{
  "n_layer": 13,
  "d_model": 256,
  "n_experts": 32,
  "experts_per_token": 2,
  "d_expert": 160,
  "d_shared_expert": 0,
  "activation": "swiglu",
  "moe_layers": [2, 3, 4, 5, 6, 7, 8, 9, 10, 11, 12],
  "router_score": "softmax",
  "normalize_top_k": true,
  "routed_scale": 1.5,
  "balance_loss": 0.0116,
  "balance_bias": false,
  "router_noise": 0.3,
  "init_std_router": 0.00787,
  "lr_router": 0.000578,
  "n_head": 4,
  "n_kv_head": 2,
  "head_dim": 128,
  "vocab_size": 10916,
  "norm": "rmsnorm",
  "norm_place": "pre",
  "norm_eps": 1e-05,
  "positions": "rope",
  "rope_base": 4200.0,
  "rope_fraction": 1.0,
  "qk_norm": true,
  "attn_scale": 0.0884,
  "tie_embeddings": false,
  "parallel_block": false,
  "init": "uniform",
  "init_std_qkv": 0.0382,
  "init_std_o": 0.00529,
  "init_std_up": 0.0382,
  "init_std_down": 0.00452,
  "init_out_by_depth": true,
  "optimizer": "adamw",
  "lr": 0.00214,
  "beta1": 0.9,
  "beta2": 0.95,
  "weight_decay": 0.0,
  "lr_head": 0.00603,
  "warmup_steps": 452,
  "schedule": "wsd",
  "decay_fraction": 0.913,
  "decay_shape": "sqrt",
  "final_lr_fraction": 0.0,
  "batch_tokens": 65536,
  "seq_len": 768,
  "doc_mask": true,
  "z_loss": 0.0001,
  "train_tokens": 262600000,
  "steps": 4007,
  "dataset": "wikipedia_en"
}
Below are experts of layer 5 (counted from 0) of a mixture-of-experts language model. Rows are named router (the router's row for the expert), gate (a neuron's input weights, with its number), up (a neuron's input weights, with its number), down (a neuron's output weights, with its number) and show model dimensions 0-255. Each number is 50 + 10 x the weight over its row's rms, rounded and kept within 0 to 99.
Before each expert's rows: "gets" lists some tokens that make up at least twice as much of what it gets as of all text; "comes before" lists some tokens at least twice as common just after its tokens as in all text. This comes from a sample of Wikipedia text that the model never trained on. Tokens count by the router's weight.

# expert 17
gets: " St", " In", "D", " —", " A", "T"
comes before: " |", ":", ";", " |\n", " round", "o"
router:59 52 57 59 43 53 29 50 66 51 48 36 39 63 50 48 47 39 41 57 41 44 38 60 62 55 44 53 49 50 60 34 54 59 40 56 70 38 55 52 48 58 34 37 61 52 55 65 56 60 58 62 57 53 42 52 53 61 56 38 53 53 46 52 55 53 49 55 48 63 68 47 53 48 48 34 44 61 42 69 47 34 54 68 63 41 55 70 32 70 60 56 43 48 47 61 40 36 73 44 47 71 64 59 57 58 43 51 49 38 47 59 61 58 58 57 65 52 59 51 45 50 57 64 71 37 76 37 54 50 54 51 34 51 58 42 57 44 65 46 37 59 49 63 44 52 38 47 52 61 43 57 42 52 56 44 60 46 51 33 56 57 47 60 57 38 42 46 58 46 78 56 57 51 61 61 59 35 47 55 49 37 35 41 43 38 64 51 68 66 46 55 38 51 50 49 51 51 51 28 44 48 57 40 36 59 42 49 72 52 48 34 52 42 60 34 72 31 43 49 62 29 47 33 49 39 62 59 44 54 34 43 53 46 50 34 47 54 27 64 44 50 52 54 63 54 53 45 47 39 56 55 49 46 39 68
gate0:50 55 31 44 48 41 61 35 52 31 49 56 52 36 55 70 23 46 48 55 57 42 58 38 50 57 45 37 54 66 56 53 36 45 58 48 51 69 33 45 38 51 54 36 48 73 60 54 44 39 43 69 68 51 40 51 51 55 40 53 35 37 61 52 44 51 62 37 49 52 53 41 61 36 49 43 27 52 37 55 42 63 67 52 63 41 61 47 43 35 58 36 39 53 42 64 45 27 60 62 45 38 66 46 43 55 33 70 53 43 61 51 59 34 46 51 27 50 52 47 49 66 34 42 48 56 43 48 59 31 38 39 44 60 41 65 43 54 55 29 56 40 40 47 38 57 35 57 61 44 66 46 44 44 35 54 60 45 57 46 42 61 57 54 57 51 68 68 46 47 49 49 31 40 46 41 40 60 49 46 44 31 55 40 46 60 63 68 47 42 64 47 53 66 40 45 46 50 33 49 46 50 50 36 38 44 43 52 51 50 48 64 36 41 42 56 41 52 46 50 48 54 35 46 54 55 60 58 55 36 46 50 48 58 54 34 44 53 63 39 32 63 32 62 47 48 46 46 54 38 45 40 41 42 41 41
up0:53 52 60 67 59 27 51 34 45 60 68 53 61 48 76 41 41 47 52 59 48 53 62 47 52 32 42 55 49 64 54 62 58 47 49 50 59 58 54 64 68 38 57 58 40 50 58 61 40 37 39 52 45 46 59 37 55 52 39 62 34 63 55 51 47 41 75 52 45 54 27 52 45 54 67 42 57 54 66 47 60 50 38 26 39 48 51 47 49 38 47 75 66 54 59 61 35 59 32 47 59 60 67 52 41 57 50 40 58 43 54 56 44 67 58 52 49 53 62 43 53 33 46 31 46 43 56 51 48 56 50 58 36 44 48 38 59 40 44 61 50 59 46 53 59 60 52 42 45 49 53 64 45 42 45 59 34 56 44 39 50 40 64 50 60 62 47 50 47 41 48 49 49 51 49 34 43 34 64 40 55 39 46 62 52 53 49 41 49 16 40 69 41 34 62 70 64 56 57 46 52 56 61 51 38 65 43 61 43 56 52 59 52 57 45 42 64 37 44 60 48 46 44 64 51 43 44 41 54 47 60 36 65 45 40 45 50 34 37 34 62 39 56 54 52 67 47 28 33 36 61 46 57 59 56 41
down0:62 51 51 46 33 50 57 42 56 69 39 43 41 70 54 44 40 55 43 51 53 51 44 24 59 65 48 53 68 60 53 61 45 54 50 58 60 60 68 54 46 45 76 52 60 61 47 62 38 45 40 52 47 25 55 48 64 55 53 46 45 55 43 49 51 47 59 57 45 53 31 52 34 63 51 59 53 45 39 51 67 36 50 45 52 43 49 41 46 65 57 47 46 53 45 52 55 52 33 56 57 51 47 56 38 56 54 52 41 48 48 25 52 55 51 48 49 41 61 40 50 69 54 57 45 61 55 36 79 53 39 52 46 51 59 53 47 52 38 57 51 46 47 52 60 63 46 59 47 65 48 25 50 63 50 38 61 48 45 41 61 64 62 41 30 52 55 40 33 40 44 34 45 42 37 56 53 51 55 40 47 50 55 41 39 55 57 52 40 39 39 16 39 41 54 57 53 70 30 57 48 39 51 56 50 39 30 56 52 34 42 52 55 41 52 45 46 58 38 41 46 43 75 47 81 44 47 34 53 60 54 57 63 61 60 35 51 42 60 51 45 49 45 50 29 27 38 47 47 61 56 52 40 60 37 48

# expert 29
gets: " |", ":", "|", ";", "-", " /"
comes before: " ", " —", " +", " \"", " No", " L"
router:43 51 55 53 65 37 59 51 51 46 35 52 29 60 42 32 60 53 33 35 36 67 63 47 43 28 62 55 50 71 27 50 60 43 53 50 42 36 44 60 50 41 43 65 33 52 62 47 63 60 57 31 44 51 36 61 37 56 52 39 71 55 51 48 53 58 49 53 54 67 37 58 52 57 42 46 49 40 67 33 40 44 43 56 44 67 45 46 43 54 46 45 52 40 63 35 57 48 58 50 44 51 58 39 41 49 40 56 30 55 69 52 67 41 35 55 34 67 55 39 41 54 48 39 28 60 54 63 56 42 40 50 46 51 48 64 37 57 46 59 54 46 52 43 50 68 50 42 40 45 49 40 56 55 35 37 57 56 51 36 36 45 54 62 34 59 64 46 58 66 63 52 36 42 53 38 66 62 41 42 32 40 61 59 40 48 58 52 58 52 40 58 63 67 63 57 57 36 48 51 42 59 63 40 67 55 38 45 49 47 47 42 64 43 41 50 38 65 44 57 51 55 41 46 54 52 40 47 65 63 64 42 52 45 64 41 47 49 44 55 59 49 58 43 47 68 64 42 73 54 57 63 31 45 49 50
gate0:52 48 69 31 61 48 56 53 40 62 54 64 50 46 48 67 56 53 43 39 46 36 49 49 62 60 65 41 39 43 44 52 44 59 48 34 56 50 63 56 36 50 57 51 49 13 51 51 27 38 52 42 63 45 35 55 65 48 48 58 39 65 64 56 51 60 51 53 48 50 65 47 53 49 48 30 34 64 28 38 47 54 60 37 44 48 36 46 35 65 75 50 42 52 45 53 43 53 60 48 68 32 63 43 37 67 62 49 59 48 49 58 52 48 47 81 37 48 37 46 45 46 32 49 42 63 56 70 46 40 63 33 68 61 61 47 38 46 50 61 46 47 33 41 38 56 54 60 36 48 52 51 63 35 49 36 63 40 36 56 54 61 38 43 42 46 48 47 70 54 51 40 50 57 33 51 55 50 55 58 56 55 35 42 44 66 53 44 47 56 54 59 38 54 44 54 51 54 53 43 66 46 46 47 40 56 44 62 52 65 43 62 47 28 58 56 34 65 44 45 54 44 57 71 67 50 57 43 42 55 65 49 53 68 51 52 44 53 63 43 42 54 60 43 44 59 46 37 60 43 45 59 51 49 59 53
up0:48 49 56 40 51 64 60 55 65 62 57 55 55 49 42 61 41 46 57 37 36 37 33 48 64 44 40 33 34 43 47 42 49 56 54 30 63 50 48 33 58 60 62 30 51 44 35 29 32 52 39 67 28 29 40 46 52 58 58 46 44 39 45 43 63 55 49 58 67 40 49 58 67 51 49 38 39 52 61 54 45 44 50 53 51 48 64 50 44 48 60 40 55 61 58 37 37 40 76 44 39 53 65 49 55 49 51 60 58 42 47 42 54 51 51 45 57 54 50 52 47 56 58 58 54 37 42 56 51 52 59 40 35 54 53 38 62 47 45 43 32 52 30 35 60 44 42 51 46 38 46 34 56 55 35 52 39 58 56 42 70 61 39 53 39 49 42 39 66 49 54 54 47 69 69 43 60 39 50 68 50 58 37 45 46 57 49 58 47 51 34 59 63 52 55 41 41 57 53 70 61 63 45 47 39 39 56 40 32 55 34 39 38 35 43 59 56 40 48 43 62 43 58 48 49 34 59 31 39 54 51 21 60 59 43 49 43 43 44 65 38 61 43 29 49 50 40 44 44 45 59 69 40 44 55 60
down0:46 45 44 57 29 52 67 54 54 59 56 52 33 51 51 52 60 19 50 44 48 42 39 69 55 45 43 44 45 38 51 46 55 55 53 48 70 46 64 56 42 42 50 48 37 46 36 37 36 46 59 40 52 47 47 33 51 57 61 53 44 50 68 36 52 54 47 48 50 40 39 32 51 68 77 41 37 35 33 41 54 34 59 60 52 55 66 51 50 44 60 52 56 51 43 49 63 47 64 32 41 55 44 53 46 42 58 57 46 48 54 38 41 39 46 46 47 60 50 61 45 60 51 53 44 55 25 61 58 49 57 52 51 40 50 44 66 47 33 47 65 72 34 34 45 46 44 62 35 59 62 49 58 56 48 43 40 57 48 48 59 58 60 42 50 51 42 67 39 59 40 45 46 42 52 63 57 58 40 45 40 46 54 52 47 56 50 65 53 45 63 52 60 42 58 53 63 55 39 74 55 48 58 52 47 30 76 40 60 72 31 45 34 37 51 57 39 55 58 64 62 34 37 58 46 37 62 56 66 32 64 36 56 65 46 52 61 50 53 67 34 45 51 34 41 47 47 43 50 37 56 58 32 49 56 65

# expert 24
gets: ".", "-", ".\n\n", " |\n", "|", "\n\n"
comes before: "|", " The", "==", "-", "The", "==="
router:44 54 40 46 46 64 39 37 32 44 50 39 63 40 65 59 51 61 59 26 54 62 55 36 39 42 37 60 55 67 37 58 65 49 40 45 49 51 39 55 39 40 46 50 30 45 62 54 45 56 53 54 38 41 59 41 57 55 56 56 39 37 41 51 41 71 45 34 54 38 51 59 46 54 42 73 56 38 70 35 40 66 47 55 45 44 49 60 37 40 39 55 50 65 38 61 62 42 36 54 51 39 33 39 65 59 41 44 32 47 45 43 36 34 67 42 33 64 46 51 38 45 56 62 33 67 53 51 40 46 45 49 58 32 44 41 39 54 61 40 44 52 61 46 55 59 51 72 34 44 44 44 46 51 33 53 41 47 48 48 50 63 60 59 59 37 53 68 37 70 58 61 41 42 62 41 40 50 48 49 55 46 53 67 52 41 40 36 39 40 47 58 52 63 36 34 57 40 41 66 61 60 45 61 35 59 54 66 60 55 41 48 44 53 56 42 57 43 49 46 46 38 56 51 47 56 44 43 54 39 67 55 44 58 60 62 69 68 47 45 49 43 59 42 57 34 54 51 46 61 63 34 55 55 62 45
gate0:44 48 53 50 64 60 57 39 61 53 46 61 48 38 43 41 51 40 68 51 54 51 68 63 61 60 65 47 55 54 40 62 56 38 45 53 41 47 39 46 75 49 65 56 55 45 43 42 27 42 47 54 56 42 51 36 46 56 50 47 59 59 37 45 62 54 55 65 55 47 52 48 62 60 38 59 49 71 40 45 49 51 54 49 46 57 55 41 68 42 64 51 73 46 49 56 38 68 60 51 35 53 45 54 58 36 42 55 40 76 49 47 52 41 70 47 48 58 48 57 47 44 38 57 49 54 52 46 59 35 52 53 34 50 71 63 47 46 63 79 47 40 61 57 58 55 41 50 35 45 50 33 44 58 67 59 48 42 46 57 42 49 59 27 63 48 34 55 38 50 41 60 47 37 41 35 60 41 42 45 48 54 34 61 40 61 54 45 32 52 38 40 71 66 34 49 37 44 56 59 65 51 39 43 51 44 52 57 55 48 53 56 52 54 58 51 54 51 72 48 46 42 69 44 41 69 38 59 42 52 61 53 40 57 66 51 53 48 56 47 61 74 40 63 36 57 43 65 39 53 68 49 35 64 66 60
up0:38 55 53 63 61 26 41 56 65 50 50 43 41 59 60 39 45 61 53 58 42 57 45 46 54 49 57 58 38 49 49 67 50 40 47 69 38 51 52 56 58 52 55 30 47 70 51 40 62 42 54 44 62 55 51 44 41 31 53 70 49 45 41 51 53 58 43 38 41 66 69 67 45 36 42 61 43 34 42 58 46 44 61 43 46 48 40 38 51 58 46 49 66 47 43 47 44 37 45 65 66 82 58 45 36 57 51 44 66 46 58 49 43 55 42 67 44 44 51 39 47 45 66 31 63 47 39 58 39 53 45 57 57 40 41 65 64 38 58 39 37 53 56 48 47 53 50 51 73 50 60 50 55 55 43 44 38 57 60 34 62 55 57 48 51 40 52 55 60 55 53 61 58 45 34 41 42 46 71 44 64 29 45 42 55 62 54 55 61 64 66 41 43 44 65 42 64 49 41 48 49 37 43 43 65 34 43 46 58 45 52 46 62 38 46 46 47 56 55 61 40 41 41 59 32 41 36 37 63 55 47 48 60 41 65 33 41 33 44 46 37 42 47 42 44 46 65 31 46 43 59 65 32 41 30 55
down0:69 42 41 62 47 45 49 43 59 47 60 66 59 49 49 49 50 44 57 38 51 48 50 66 56 55 35 38 53 47 55 54 49 58 60 63 46 61 46 48 30 37 50 60 54 44 41 72 37 37 60 40 61 34 33 49 49 38 50 52 43 38 51 41 62 70 43 51 47 58 48 46 63 47 38 53 50 58 45 45 42 47 35 55 36 54 42 57 22 49 64 54 59 46 53 58 40 60 44 41 52 52 50 49 33 52 49 51 46 41 39 24 45 44 48 47 57 42 71 35 58 55 44 36 47 48 54 52 72 67 48 52 46 39 44 42 75 68 57 44 45 55 57 39 69 55 46 57 45 32 53 53 54 44 55 40 36 46 50 36 32 56 43 37 45 53 53 56 31 59 39 41 48 50 27 45 43 53 47 62 65 34 54 48 50 49 51 49 29 33 47 45 45 61 61 50 48 53 56 32 59 48 44 65 61 59 50 52 38 36 45 52 52 48 54 62 37 27 50 51 51 35 56 53 72 34 79 40 64 49 64 45 54 58 57 62 56 44 66 59 57 41 55 53 34 62 67 51 32 60 55 40 66 45 44 52